Weights of a small mixture-of-experts language model, trained from scratch on English Wikipedia: 10 layers, 352 SiLU neurons an expert.
Below are experts of layer 6 (counted from 0) of a mixture-of-experts language model. Rows are named router (the router's row for the expert), up (a neuron's input weights, with its number) and show model dimensions 0-255. Each number is 500 + 25 x the weight over its row's rms, rounded and kept within 0 to 999. Numbers have three digits each.
After each expert's rows: a language model's description of what the expert responds to. This comes from a sample of Wikipedia text that the model never trained on.

# expert 4
router:531468450486512497496507505515515530502513491509518517482517517480532504468498502512538518531539509510471498508445504509472516502480483498527501504501485509514464540535526531515478506494500472449484477477540450453488511501507475498483498473496530504506461482502522535529510476519527499521497533522534501473474492477455503452534469541501479485540491506474519460486513507520472494492503531496507490468488507502481531511499503494514526465476489490474548505513518479463548524524554524528499480498486486504486485477483503505549487458523497478484466466564516513523509490495492519468512523480536478518525527551520503473507468490523519576496493474534497457478495548536548499481473529516469526513518505505576487540456519522472482553459547533500517524493480507479526513485486544
up0:500515480479533503515495543486504507554530498512498520489488512532502522511549506457536466494474479505506517497477538505525494514486558521472525506462477506494446508525507504489457491502515561555491500514496482521493513510493501494568486514503454504486456462506483548517489520501513506509488566485524485496451495504502451541492500505508507541512523488490513523480486483467490461476509468455500524490496490466513508529454522503485537451491478488502475513492498481465496479481530486452486535512531486488497507485474518498502519489520518486496488453472492518500468479440509499459519542527546473514530555518539483499500535557527537535467497469494466464486489495504546473486521500528476468520461467509468469514494542529531513483461533515521504518478504513484495512506501540
Word pieces ending in -p inside words (dep-op-ulation, sk-ip-per, Mult-ip-le), plus adjectives and counts like small, large, electric, two.

# expert 54
router:537488498514527497473497490504465478503503491490568509468541474507477486507499530509522508496491507495471494530491485497506487489529474502506534466479477519520485500532526511499485508481484461459516499489513532521499501561513488487488496453467487468559530486489495535571503473518523550472497506490564498484497499512511525472517487528511503503466508488505470470509512474474464460465475500525457506489492504480505521500506519486460544513512501507511514538490531452497544503509541501500476565544495517568509473558475535486471480487532487484484454529504494508513493469553526472488501474482522467490529528537550476454488475512505510499479471510482535491481477520520483487469489467502473535542537510485526463531502517530473473523501503531543508475488471513496472524490460466
up0:486493502525464518553550496478557473487513456487483491515498500529516486503506509463507515500456502512471476494458532453504504495519519493486514503493565486486512535467482501509495515483517461492500473516494527467499444469527549490494507500529493496548512539495523488498566551519488492507488567501540499472493520560497447517505506507543531475540484480500496504556473473499504514497452554473470502526509481532503509480511489537511520494494499512480514454492544502533514516487507483495505496451517492529488493529498530494471554513524528511497544503509493498493458503485505519450518522489484535491515501514501479452507511509458434497514485470550471511490520489533509533497473510494532532526468493497483473516538521509475476523475536513505498522514479477538498520483542516
Commas, and commas combined with quotes or parentheses, ending a clause or list item before and, which, but, who.

# expert 56
router:515483534485519510487512491492521476479523495471505514505529457460492480482469524513490494575487473490530500495488522483499543493517463489506491477515505567459477472500551470488453479541504497501506446449469468476546506479530489534508472499550513517532477503481494510539506507470510522494499473528485536507491495465503484476529506505457428464458487504483486459506521485455470459493498476504530484495530520497490517508457502497507489482504475493511540529510502508506520523505537458494486478499488502483479498473491549510440496530520497514482439520520503468522497502517507492518507450509567507455526485533507497516495481485457510507524532500537506478483469531533500515504472503519475478526479469518467518507499478472497488521528544548506509499462460516527517534456488521
up0:479497495450532506521469482515491489482496488491496512518513492544497544480443464523456517591505508530542503512487492503483536502539497440500532513508471509486507516467511484501467482501520464472543493506481501482481520467460478477514466508512498498506516489486457477466497491505522478453515520444436502486494503437519509488530474515464496488506494481457471478481506478497533544518449504499487513515467494505503512542543481502466515486502513495500463516516548494548478540553532486499521521497505528532516482508500520504485472493536506568462477546517510475498470529592507477543499509486495507496478503524509534497505490496518504481493462503471540479491466484507519518488503506491490503523506530509478516529528479495464528483512490489499493456519504505501497542517534507
Word-initial capitals or short pieces starting names, often Asian, Turkish or Arabic, such as K, Ch, Mah, Abd, in lists and tables.

# expert 5
router:531456515473553470481523493509506485524514510498507521476526500511487492496477511507478484505505493455491508497484497515511519464523471512505521464512465567491494510480518545491470448502504467502487522476492494522537482509518505488514488454467489504470498424496461553534459473492541506502508510496492533497517458504526500473523492511475494505491487493499487479507496467446468490478521544513509496462473497467524498508501518514481512450513513506517478544541526472498542533521539472518493573533558505515494517513500538495471451494530538492501488510494483542512499493507494441476489452540555492486559484539555478486491494485460481477490527525504517499525475485515497519437465487491499548523508508498484489471516498500504490502493507545488507506494488524486506500471469440
up0:508521501520484485482508480508508482511503513509451547494538487471498511515493457534518494455511516498536528533482486510541504523500474503561514490507464481475510461499480485490502483497473541507543500515455444499512495474492497497517508497473477454465513495493527491493496507498496520502535525487515464497509501534497480476480508460486480490499519471447478518512506497515508537455498516473519478535509492527546474473489520499511506489493498471501456500490523458509478463494516518511448500478478478471497465556490503510511492498500443494509458518503468549481472515459502511529481501505469478447481495493518443502502527510516492506478454541556432536526520487491487552529472534457503526462519458458488476496562495480485480545509495460483477518539493524485470459495474526
Bare space tokens before numbers in census sentences and table cells, plus sentence-final periods, paragraph breaks and heading-closing equals signs.

# expert 50
router:492506479529544531463527535475519481480492499485524494495482497501519496498512508524527531515522491464498489491500492521492505433485522502516498455489551506509477521505523534481501451476486454499461462469476502464539501529533509493512490518548470513505484506518493490531491500471523503489504511523532491500507504498502516487550460492532457486528484498482489506467548480533479491493528459496470497445499528545468528514483478523512496483483533464513523500515545531501505469531520511518484531537488461512520479487462536511458484495478511503478486470539542498518480514521496507493512501490553483475479524502522515522456482503520513484544553530545501453483512529545519465504470521525518506544479503499513488502454437460482454513528518520483502460433448536499492522501493519
up0:490494488491503482484510465460454511517471522497480541495514476492469501541491530512464492483510477519503487558512548506476535489512519509532505500471480469514491512460535503496548449534497487502493465478506527499501483525466508502512481512510522541536482522517479482491465541458525504485534481468513502513513503537501479465491459526506498497486501481485490485501496483475498480486531495533502533502522507487460479473494459526471532478491533582573476532493503476491484505538521550477511486486555500506539458537497512515502474581482498544469511501456518502537472476513494515493542493532536497497491528496490496535445491501438478477530504482472494498517544474509484488482516496509506485485514550504527479497521489442516531509507500474526536480535525486537505489500474505
Final pieces of Slavic, Japanese and other foreign surnames and given names, such as -ić, -ović, -á, -oshi, -ov.

# expert 42
router:508484461552496502473510486491509489530487527489520531496488505463517497476483511498476530512494509496501531506475498516544489454500505517522487489478532503510424497490488507436492475476475490485502429510481464489559490551539495500484491518496492468521475499481454502480530508500567494489507500534540515518507517477520518476491457517528480492486483524504454411493515488527482493481497496502454488471490483487466520509438490503514538482473492475538549498526522481516507468515464505511500511509486493508504496466482505525449471489501542497484487514518505535492498489531532520501509489485503483487546452511551495492491515495518497494494530505507480487478438529527509513477486489522496477531525549563529471502505544512471461526538557541510501517489474505510529522531513502
up0:523520517548553500520483488566464497487503503526463471507495446489510511493467514537527455497517513528498516511520502497517481503499482515492498491482546518489460491498518553460509505499491533539492515484505557472496495481494500519508448468462529475491483481465484500472500480476476498494461527522540481531492476456519516533479514543480538547446507517447485505488489464496503476523498564510510522526512520470512503519457499486520507480514504502452487479497478509463498511493460459497490515446502488516502506513513519481484504524487509533520503513537492503496482464474550492455514493491528437515466479524511503490497477531551517532470505489510476532471483517463504501521504513517463471490471529469444518549503463502494495512473482470524465504492462458518477463482529523
Word-internal fragments, often the letter c, inside proper names and rarer words, as in sar-c-ophagus, An-c-aster, New-c-ombe, Tes-la.

# expert 31
router:525509496548494531484517506485497485488538523502529465468521481463512531489509524472497505537520489514479465538500482516515511507512474476510495494444529541501460500509540562509481489502508507470523517530500497448489510545471491517543467466482454492535487530460468462510474534477491522495579500506550490477498477474498530480516466491511467438516509512505486496506501518461487521480481520529496499473514514497500495494486516489523490515517485511497531517543511432481529504540548487518444508502499521565503511496533520483498461467520499532473461474522502477483495480498567516479522466523508446475524517516517476505502516517484527543513508502498498504489477528479488470474484522552520518502508521487527488524544476523502526516513494525523495543487479511496530493544480542
up0:521485485518522513517562529502498478463479551496484509507493469496459495481442483508527488493465499519487543532500519501516472537517500494455515530459481500517488500499490542535491518505473504503499512505473487520467505521497494499515533488490520486454522461509468501520530471535491502509510507508515493480472543491504465477488491522533502484501474477511503487485486445499488528453507521508470484510469477518522501526500546492541528474545513501502504522554484491533478448512485493472524484526507504469483502549514468495557487484499543485472512516539544523451455515504469548478502490531554489523514554502508462525550498473482561543473492507522511537490495529443504500473466529510490536484501477495513477490525490494485503537488493445539485520556469536481513509508507495
Pipes, semicolons, colons and field labels in tables, infoboxes and ID lists, such as |, ;, ChemSpider:, °N, Turnout.

# expert 38
router:528461461528506503428525528502521494473538508525521523483522475450513477460514543513488522539495478485509521508499470498545484472508489511518509481454533531502456492473476527479478486484521489482494439486475496473558495525516476519495457512511514520549468482500497511537506518493512509526508502546518520494483505475497513477587475492505481460496493501496461487465509469507465487495486530503496478470506519528470510499475513473528499519494461499501556502504526478498510465531485486508460522494509506547484486496473498498441468491530503491480498510533513487509489518515573487493518479494546508450538479552507507532494495496479519498502528503539522469502471517505494499478478499529499495528489468516508461519479490515490473562543568557475525494488484515507505515527492488
up0:476516460477551502424483468517506507503530489523501505487493499510488486480491513535489477511532519482455468523521482500522463513508494507483485487514505520525506474513460514512497488484481500556491534510479538475509518533511530487520491477484485479533546483492472522490466514507536480503523494493519513484531496510473519446495524508533501507454459452507499440477487478481475519474491553508510484435517484460519498548495499517487497518481504499533492492500535488539496506528477503466501485493526492502475459465522477477563498512498456494472505501469508532487490493521543520465449521499539478507517544461505525527500557529487530507498490474492521512584542505538505509488495481505489487495516438523503454467498465502491502524505526479490511523518485488519489495465432535
Odd mid-word pieces and digits in species names, team tables, strain codes and foreign names, plus Republican and Democratic.

# expert 3
router:527505512498542532482523562477494494508510501446484490512508483505526501495513501530491487532518492474521521490499484504493527474488516509525514472461501511488485484487503482528466406521477447530491435446487480451530517506519490482499493504566494497521516528490503499500496515489549519470475518504523483513496525517529506490560496480518444489465494505455452511483541504500455487481527480506528525481510538513484512473477486504493509503499524484486538532539536479480513493496516523509468495488470492533513458474489565486459502505474503508486455506516527511504501496551491507513507486516512463479483510513494519551497459507503489468516519513577536456495521504496509527489454478498505491484485499499496489493491478475465496526513532530492515465451449556537523511464496517
up0:490475540518519478487514503508510530517528551446491519547502454522524470528457498528535471506436491474497489459506491528467505539456468514503544525454497538529538517504504487514470496491497521510511483508484489546513501503538485496488495511522481512456520511517482525515507498527501484465504514538486517523525506518515485450553488516529507535512525503520496494502481496482517541478511534518486521486497498550512513528413545501492461525490461486504501508510501473488531495481534495483474487516495508520520472482491480461492511501497496516470504472544495523474488457481459494485523514481503491496466485517503423499519493500539459476497478457495582493516530504513511535498526511489461487514462525500474519516461512530487495509483524489542546507455494472484459488510516541
Mid-word syllable pieces inside non-English proper names, especially South Asian, Arabic and Slavic, such as Jah-ang-ir, Bh-ush-an, Neer-aj.

# expert 24
router:508468519511522538492513500498506509503527503494517508482513468501510456511497509509503506492458444493512496533480521528480489474533491494486497516480525523481457527499493520493468483510490507503453487467495462492540490501525493454536467467500475523528496483501471514563495494492554509508516501531509533481501516477488546516496501484509495425534459530465458505505483526479483501499503470497512483503502520451506506515529501486515489518509527486494522483522515490494537484515532458508479524513480503490543490522438592476549529491497551521483478500516522494480467501529487451492528499538552507445489500517508481510512497465519505453559521531548527494517489555515465488460479521534468511510472449494526480474466495499478522508495530514456530510463498537481498520494504478
up0:467504470531497542497501491534498494502491508512511465483514510502474480488486547512474464508490480515540506482496451503519485510505503465484535477459529499477513552469491513524471487521499447502542519507463497487523501481518493530548547509441494515471531491507467544465470501468555514512523513483500519527452496487493519562474480513517501464528499514505453496468522470485496528504495490486477475533505557478489540468480519509478518495486511483498508464436538495475516439532527491498511519524506477524511480521514549473518468504544499542498518535494500480507468531493467471486477500502489460440518513485515483487471521475506492521480467531499517504544531515501478462468476513521475474538462428504502529493538477468510530497499515470506535500492490521501469477517498491
Byte pieces of Japanese, Cyrillic, Thai, Greek and IPA text, usually inside parentheses after an English name, as in (池本, (/ˈ.

# expert 25
router:517493476540531517491550522444508468496467529477534499489507498497538510482508539514490549498479468484490501499464488539510518477476505521521490479474513535463462480488514497476520453481475505499527416470516507504521526528520526492504498507514466500539490496476479504526479480522514506481520488510537485505503516487514514490530489484523442462503474490482491456491532492512464479493512467529486496452504529505488513436447494526495518533462483488493528503547535518469536470489509507492478505510500521491510464459467485505443496544467467487480487494521500509500490499515517541501509485486537484460538485498523496549467475481479517484526522518555506431486534507495509522494469484541470488521527512510510468503470491469489424505533529539514482476490500484516494524473455507
up0:496526518501523488481504491441484475509491519477479485531536508447477495500490528542464567521490469504515502491526488514495514451499441467501502494509491524490496468519496483481514481468487517549542531485514527506484514535499532460541485490546509475568515481527493518505510470508523561527472520483504539512509501516496500494510499513482501489471531534488476476512470539478496500494581487494475511502525515465528519456509470487533447482491526505513455482578517490483538538425483508490483538474543500509507498508490470475511523487469464523516457452508477525514509510535506527489541493478460453493523465525505482497491523492516523491503466527509523488514501504496553525518462520501531494486496494493475490494491504519499495513486482483498447494481509512508534530516486503
Family names or their later word pieces after a first name, such as Smith, Moore, Thompson, Mc, N(oll), Pr(att).

# expert 27
router:505489480524516504444545520480477481496500469476534505519530501506500463510508501497482531515536474536491519490502510524520504480481505487529526469508512532474464457481509544505467465497487451487529471463533479471516551501544500510497515526567535472507503500533530511534499515481540531482509534532523508530472511497524465479523451496518499456446464480473486472465534490519430495470460500491453507473502500534500502492461494495496517472511479518502528534507513514500515472514517511468499516518492451497485475489494515493476472464531532533499487517502520487518506548511529567486493518473508468503484514517503507527458501529512495520531532520529501453455510497529490459498474473514518491542486512501504480542465499488451504551509529511506521493486458502545485524504542514
up5:469477535487501513479543488501509493483541546490510510486517488480527503480470468470507480486513527522517495472513501501506523498516517500505543515499474455501520444460481541508487484457530503494499501529522485559500502500505482498491520562526525486528506518501509464473538503498514512498502500504505498541545501525474455545503497538495540451529534513477468459513475517486483514506500522467530498474473526521502536429537453521508506484469510451502510484508488470512502498518518445483514528503490478547502510473520507469527428467517518481506451512483517511489497494528484536449506450481522500520495484516518468458497542510486483466515485521486545521502535491502495466513476452465488505551475532464539498502509499456492483533531490490492466475503459531535493489514479513
Inner word pieces like am, em, um, h, often in foreign names and compounds, such as G-am-eplay, he-m-isphere, Peigh-amb-ari.

# expert 15
router:529479460494500452436530537520492465492559519453538502482517480520545508488525488513512549484499502527504497532509499505527492472492494498561534473450497508545478460472507521534457508475472500493488479478523536481510514501491521447471527535535487493520480494498462508516499489539528521482533525545506480482468511472539554504520471514536491486519499526479503491459508522549467490500499488513555499456496480483501451483482504500514453535513525509468521487494532466506511487472489535509496536507472511530502502477466513512428514519497490486506514492553523529539497505493516522459526511503487484483479480538480506540484520533500499498507517521468545461471523500519521515490468470507513509481486476487516470525479492506475460507523540491451538490486510510534502484506472494
up0:488481479530493532509508501483497461498548497475506468500503450530452463485507521545527496507498520573578484502465499493545496507511490491448542499502532593527443524515506516517460536511462540469525516497492504489472509512481464459524484530543517496508490511495465510466527525529508479510537518501491489528491523481482513473520527497505482504512473505490458511497516480497468483521525482489535511422465514490494533543520469476503475450431500497493527496538495516501513500491498477475475524491538474512479510524498456484480517499539521469502500506523478538548503483468493462468490496514489478526502483483488479511483527485501504516518515519435490524556485507473513503489499490536503493508503504495526489550489486500489520539490501516510494523482500495469519515471507509
Middle stem pieces of common English words, often ahead of suffixes like -ment, -ing or -al, such as establish-ment, shipw-reck-s, N-orm-al.

# expert 1
router:516449453478519490499520490477561500502473541484506518451528510475504517479499482521486488531506491501448468549472476481503516509499518504559513491476503515517477496505479523532486482465491487533520497466491488499553505495512528471510492494511516503550508535482465497507522513512484537467503529525492515504476521498459511474498496477498507488488481505498498469510473484512425458490510585534513541510499500493497518477513506513464474531543512512499507485540552448487503556489508508534448535560510502487482510502503541517458473536505500470497477522532496517521503518516523516489493514489506459503483479507532507506522515481504469468484497527510488516509495526482542521503474468480485535519509482482545460484489479506516428532492552506438532485504504522507504438497509481
up2:518516516524466520437517508466507512499535468482486485516510545511521493510515502529520472533529481533473503495482476478476490462494515503487519498507515488486479510493484507517488485429511495489497535526458510514466544573466480522497512516477444469521517486486456481471501516501523500515540511483466505544489532485476537485468479494484499521478529485500506485449509526522525521506506490511511509524487513435466483529499495476474441551477484477517536491523493478471502505508529501507500558476534498495458549485475514495504505457473467505516492503535501512490525515524539469458513496522464476495511486508510489493439502479513462470509487496488500525515472471527492502493456483499467498495514432439521551513446526500513506508509490521499521454459472520535513492522477526
Finite verbs and auxiliaries right after a subject in prose, such as had, was, would, remained, plus clause openers like According, Despite.

# expert 44
router:553523473511535480436521475529474478504557544484526548536509466491510492474454530466503511514484471514460499510499468489504504491514490459529500477523508543499514468500499522492452525517509512476500465523565538542551487510456509520498469507468480537507485509501499513532484510499507520491531502563492502488494518453512518484528483508531458499504484513495493491511475479506488497484500514487514465505513498475488508514481517498527491468539586486490527481503501472531537465523471542517489479499495464513506479486461532506462489499494565473491483482560498453510477481523507523460493469513526516492481469534513480496487492542489478491463512505506499477531488537467493526482495496502462500535474470517536500504496517471475486504557549524455512482482488487525477502475483515
up0:505480468514495510528509475504506463491486547454510498511486494532503487486481495529494539532506497473457552487468469502513482489521507470508546475480494492496498474493520481485483435533556525507521479489480465500515498487517488511484489494485468462476490467458494472475499518490522467486539480492468467550466525476467500520482524518512495465470534505488500500512520515460460484491533485480492456476528519478482479479518528473496521488496495527486457529479488441451496518474426481451559488483484518526518482524559489489528522441494501488496516486471531465479464492487437543493489479486491505525475480506515491509491510491518510490538498462490492523495507552516503556494496483559491518504496459519486493506510495500442505473511527498522536489547506478504539482478488502
Single consonants or clusters inside words (l, r, pr, gr), table divider rows, and succession-box terms Preceded and Succeeded.

# expert 45
router:508456491469512534501476523506524505453494530507493499446493489471497488479447480504528501535540526499511508522491469492494545483531496492497549484485522559538473478478515497500465498514514509509432477492514496477500492547509476467532469469533485491506495481513472507512505554491489513484503484530518503472484524472461494492531470549494448485520491511479478488494509464525488496483533545497484548489520480511479528496467496513464526501523506507513531536515515476488512513542528494479481479522540471526571485483486494525517463506511529535466488478502500479494445530513556555482518485486562514472534474509517476485500523476465537511514508516474493486509478520515504544479485489489481498513493493466531509486440524511483459514486493517443524542437497473480513495502506486
up10:471464571491513443503522484513494538525461514523522450479486530515477480483518513516513514496518548503517519524473525503487511511504501494486459518542490500519512494465526492494450512499485500498535521517544496494496469515493515454454477486508457490524525484524522529467538497498498528526502494495457488520539516483446463494447472527531492505458557452481530529512485459500499449509477471480509504532513519488513518444527503536495495517526520478511517506526528493492503527526516500561476469457481492489516491518480482499512527510508497504491473513492538499497519531491533506511488504508537488467474540515512512482489457487515497557475482498545541476504530473477493541484472506524467507481474574475488493489507515492479500515460555520535496528484497501525499524446514510
Single digits and decimal points inside numbers in tables, statistics and coordinates, such as 1.1-9 km, 30.21, 5-6 yards.

# expert 47
router:511494446472511496472494523512496500506471498512528513510543509499510483481453478485511516496535518511512491502492507499479548493539486481500537507507534500538482526522550548444452494527472481524469497516545490504514525579520489471453500493502476517507510525501483520529491511487536473492473508510523517510498503438473496478507469549508445444508510481459497463503486465489489462503498527485460497482502487464465500486478488497512518484527519496496514520498480486468530532510532523484516498484487509521506483497481515477506429489489557456507474531537529491489522489537513484528491484463554489514489490508540504470479477462488495493515520557469502467483463544556513484507482511530498558545474484525552500484487465512474483495502490525469520503458478486492512500499517466
up2:481493498510532478523510494497502503524461458470528475489522503494475521511460507511508481539504504483529506545549495571451487511546511495455512473466527496514450542528502474523488488540509523497515514506488503518477503519529485495505469524511490516455498486483524550463476509499509466467484520481479495467472532468512509528499490492488496545498502482491452511523521505530499481514498442516471523513526503483487508511469487533423469507516532504477504530495532498443498517498510508507487534510510514515494491494483554435487513537465480504499512497523531513494514490523474530486505487503505484569486482467472537437510508476496532490488538508484490520512523469508511503460487521519457504528456527482463498469537428503468499530454502448491476495458519514504494510492495480
Single digits in the middle of years and long numbers, like 9 in 1995 or 1 in 2011, and reference codes.

# expert 58
router:508477536492512475443482498507559476505548499516518473502457475454548504468480474535521519509527516510495501513507502548550464471520497484497499491469559501485455476495525527502472488468508467487489451505536474487509488541527481505454508510449465505517466508498472516507522520504515492490541532513558517481483501484510499496550490512549482501542502518478508455471530485479501516468451509530530482487515491506490492561489498504509519535504498503519526500505505488490517528506500476531470470517498499520516518498502485470502463481532509487484458493494541480495486475500523509508477482475481471456519501518496483479470510479522504533508505494514492439475457544511495519466452491498446542501521511518497477484485471517496448542506557514470519517430475499497514494479456517
up0:478532451472498494516480460522490458460488498503483496534498474421508530456547539514528508503526490516539514509474488569502498544492499487498512510508521512541468505516546490556499464512485507510522450491513501520534501514560479463478524470459479509501533545464511449515509526476484505543499526527576455486473523490482505497470560509514509487513522489516487540488525535529515492487468531512508492499516493483484487501493533491538496503462525495492514509498531485495472480507506479523500544504526508507510496520530482522538447507482508464485490498488512498493504528516498491482504509512502517534489526486538554527497519495477504465442518494501461492522501523509479469490441539548487525524528487516506469539487477490487513518484502454453466501503471508503484494507492511
Determiners and words in entertainment articles and infobox credits: Best, Starring, Release, film, album, other, first, Country of origin.

# expert 7
router:500466504532479522484540504495510518483540501494516511478504517450513479483478531520508485516489514506485518543478514514481497468498514512542454491496520522500483461495478499528495508526477499481460452500506534439475497484511535467524491504514490479533516491501461526527506555440480494495509504515514494494491506508478523464536480514475461475517479492507520520538538482476478463477504511535510494462487457504488513423480496505513526504478530498510536511549539458491506530534514467530436508525523484517489525455487505503521438482499509487514479515468500501487477481467525481456522453514502488466553468517508490474509501522479502518499529516480473483498465530526482503502489529520499517465498461482463460543462438472531540528504498522448451514483507494508470536510492482
up0:498481515510514471514492485467509519540488488513527522527506564472472502501517485528491515519523523514507519517447506545441522478516518473501505553529517497497524452491473474514532497539503491462529531497484501481508525501533466488487502469510554469509433532505467517478473521460500502553519495519492498521488470535503530497507501480474474490462507499501490490505521488533493493493539531505496502469488515480463517471501506510515541510493526453501542517536485493517507515479493507490511485519506467543464496480521524533463507551533504477513511484439521493495490522454521469467536477490485504523491518507544510493485482509561519512516514502433472485511511485553524500475519535524512498457486471451506500513486483473420454501540471524513496527512492525496461516533508515
Table separators, blanks, dashes and word starts in sports and stats tables, such as Box(er), Chall(enger), Tri(als), plus modals did, would.

# expert 46
router:504498512505519483463523497524528477521525488522515513471475494489482480480474476521484521517510521500518453544491497524524501476495497452535489516483561495464454507465513516487511499520543473525472452501475489482538497548502511448512492527461474514538505528474500493522517555473502509492503516521498503479459474483461551452555452522505448471486493496487471485510491511489481490502504483493526522508513504502494519514462473482539526522491483493493516468531560465495500530516515502507482537540464508525509483517521506495483489513531543483487484527532516528506455449489566478515469499489530491463546496478576514515510485465511484515488482513539530488489461495501558501485455503523499510501542471518496481532455474489505510538466514529479483474497486508513482481481473523
up5:526483501567555497477519526483494471503501463521546508511543469520513495467478467478513486473492544495478513491450533498503489470512506467498487484542483494462544499497542538472531525501472505544467470478503521508508534512501482501492437497499484452479509459502481505498478485512480529479497492498477516539471497517536536507438502519474515550511479478484496445521522479453510468518506521484513515476455496503506515523509479525539527513528514459474496478484480481510509497456470495488484506514473526520518511508544548474482468478463493484500523501538488508501491502554479507528478448494538511496485516492472494508495470499495513519475495519435451461531529505464539552496523500519466506482492521519446472468474504493497477491472497490498472481522483509510477505474468458
Prepositions linking a verb or noun to its complement, mostly to, in, for, from, by, as in maintained by, specialising in, distributed through.

# expert 14
router:530443508485557525460509509504521492518510510472535525454491509462538506518483487491493515476502522475451499538519526545460500503511479502525498478480501503489478512476489536528497475484475508484469491489481472529544472542534544484515485478469497473546484491456465542546496514475542496528500494520554514492459510530518554483562451534501495460505502468487500462513458483476448526491486531503489515483522467465498511529467500494525485489532504503551536505531507450498535519532497466515475508515456528499491506506520538499498464508535512467486436526512497530503483467518525502494521466515552505496501485490550530490486485491502525486512475533531482475501483511521502478495457499514469534518529510503496472522485488519502503506517517554497506491476474503503472506470466510
up0:550471485470495496466502529514498452498531489489454524553501571528454493490517493522494495533504468522494533476496479489518482519516472503500540531492475526519523525487490532512465518506521483492506487499493538484500504490484497488528515496505505492490499491535498521520514534513448517493552488547505488504511508499511472487460503478469526495469465462521508526486465484510475496575483504498478512495471464527529492500507507519479494484474505519507425557480499512487541530468465509500431496469516519517479465476435449489513479488520488507497503499514529522482506486549512471480482475497491504515485513485485509521488503546472511510481463512494511547508508526494511460454457487499520508550498481494496500490523506484451469538508518526555537442484475514523507551497491547
Commas, semicolons, pipes and brackets separating fields in lists, tables and credits, such as "actor, member" or "Olga Beresnyeva | Ukraine".

# expert 59
router:517480511459530490483520525491497473515514511476529538514486538488496507487497551519471541530491505485467500474495513493508510457500494478522490465545510528512490486464540507468474474508490514485494518483501554521528528560512485499530496489478461494538510483507481566523508483509553529477511503507510491496550478486478480516484477482537532457522456501483502495514500502476474496480489526509510499399533493498508472484528525498468525461494523514488462522492533488467528498516486497510501535558537556499495499519522568501532467489530484498501472511541461489489477505492522489461502529493517486455560509511505502511466522501478497450462522523474483496520475527503511500465464491504522515508507475550512448534498501493524467518508490530508529526467519492526499517473463478
up0:536440507443460516496488524498499492496480499456510470503493495507507491501475456506541512504540526533506472461476468504515523541483457522546478499493503500490511480538496483472529479505472533488502451513530491485493511486537490470471455510501504503490513452472510483513487522523515521520522489494504495485475462500504454553508461470477479497564460474516467520500491465484508454496518520452477493498484483493440518474558494537504490496508501526520503481488486479499476480462517532497478452465490473528508522494509474465509488495517516489523496550459534504471483518544505552443507491506495505497485512502519498459492496474505461529498492507529512501478536494540528511506526478536481525462497521518523524523523533474438469527488457512475451469519489517511449519504487488
Line breaks and paragraph breaks ending infobox fields, sentences or headings, such as after "Species: R. spiralis", plus some commas.

# expert 48
router:493450526453501497459523501517526498483517495523492535489528526503503481484478513521495476524484493493502528512499504477504474480495473518512499471482568560459483432506502532497493514492518510503552485512536498506536501526528533496517496499505510479534482468519479521518489526485520499488503503523475527487503529498448504480572493570469497501500506524473504465515461488489483497490496499498492492459488519504435543482511488487507507484489471506505505485508495474513506501517505442468433506512503505539521478459484503477463480492510494482474473508498532460497434440498538522463479461540529496471538476510509499483507503435507506526498528520529470458510466533488544504490509465523445501549506490510485501484507462500513484540501535534492506512514478477495475530520474541
up0:525509499583533507521503518470523511452489504536499577517551499516516484460462533524493492482470444510484499515465477436491515505504483491495484509489482495517474509502529483545515489534496478502487472459503484536484508523527497479556502502515450492525543466490472488520503486564515521507488519504505517489531495539520569490493485509513506543449526449479507503517515521485507502457510524484481511488490522490475495477493498472488544477467487468506480515515521462545517486510499472445505480464518478502497524484489493524504499480472494499514537547524493487450497515486536486496479472531502467489447495499518511476493496512506483568483482515454477525505503498495521460499524490532498499501497510512470421491497524498460502514480507477507535499517517480473504496457497472
Single-letter or short lowercase word beginnings after articles or "is", split from the rest of the word, as in s-ought, s-iblings, l-ord.

# expert 63
router:501491480518527509467513495467546470500494536483529535507502493446506491492479508498497516521529522513460470488527503524529502485508486473535535457483514488524501522518485511482480476544472507520471450489498516472506516541544523469474477507459454486557495478522480517539536480517528511520510466502538492548469512508526499467536486475497465485488520505502494436464529526502478516505500542525475506496505483496521543485499495525504517552515507488486523511517533465498538519509484470501473492520489513505497517525466496481463489539509531453482475531508540491499515422519509471529484486531540512449511503493500485513520479522510480487486470497502466457518484474464523510484478445485513507507514491513492463554465458493479503521516548545458553505511518540516466473474497482
up2:518532500506529498494521503510503497510486537508489487519549481513523546520557491492513487474529498508502536511474456496475457485494533517496487455517522493476455503489481480496517470493485513485471520501542530483515490512506495481479497515480496485516480517519544511486501494428532489501463479507508503520546499515502486494508496464488497455464481469473499539517463432450491499517452529524480496468509501478552501526483497537469484489530490521451519560523472471519506537522535464505469533532504501468502498482493534511488537521437506445484476517505488488512511526510454497500504534518485489504488476481502469490479497535505536450511491506461495534543459503496547516493474448521495510527466528487504505449473488455514521459471459543504508470487492482485521476480524478
Subject pronouns, was and who, plus office titles in biographies of politicians, such as Minister of Education, politician, she earned.

# expert 6
router:513509462500491455474494498499527452535521481509549534473463495495478490487471450546488552534569494523495475514478488520510500495510458450562492497536543501496467520487517511476497510523530493531516432507482523492522514501500493483489482505485497509514516490495518521508532472483481520486518550497502506525496464499486545414522466493516495496493494502467492497502510500511501505496475496484539487501507486474498494524479494516515552518502466507488497510512527458498552511501544528484495541517455499540505464536518520536461511490503538487514476499520527508511498442480515505499468504501503506487532512475573477523503493530505479511509495497521516491488477493514488514515469506497498550497501483509529490491400468463521504505450487520484495535489498492506458458464451498
up5:505494516524507510479483514498438454503495486538515541535535518497507495543496487476463457507508473456515498509453496497470499520529516526503445505488535503490481504470463514500454528502533521487483545479513540494538495519494480492516525511522515437504461456481517497481514527502508488511499512528471495519546482551522475513501557519499511512494493493468514511494544488509502497470482479521513522536502515454513482517460470520518491510455502505499469515498501456533531444519518476523524505482478512508513512526505502519479486425485500516482535494486529473415491526480511507481497496522531523482464489500527494503482463458516505513515479504480537480500531487505430514516471511518517495501515520513525467495484493493535495496524519511500480487457454463536492461571471532
Prepositions, mostly "of", following a head noun and before a determiner, as in "one of the", "member of", "despite".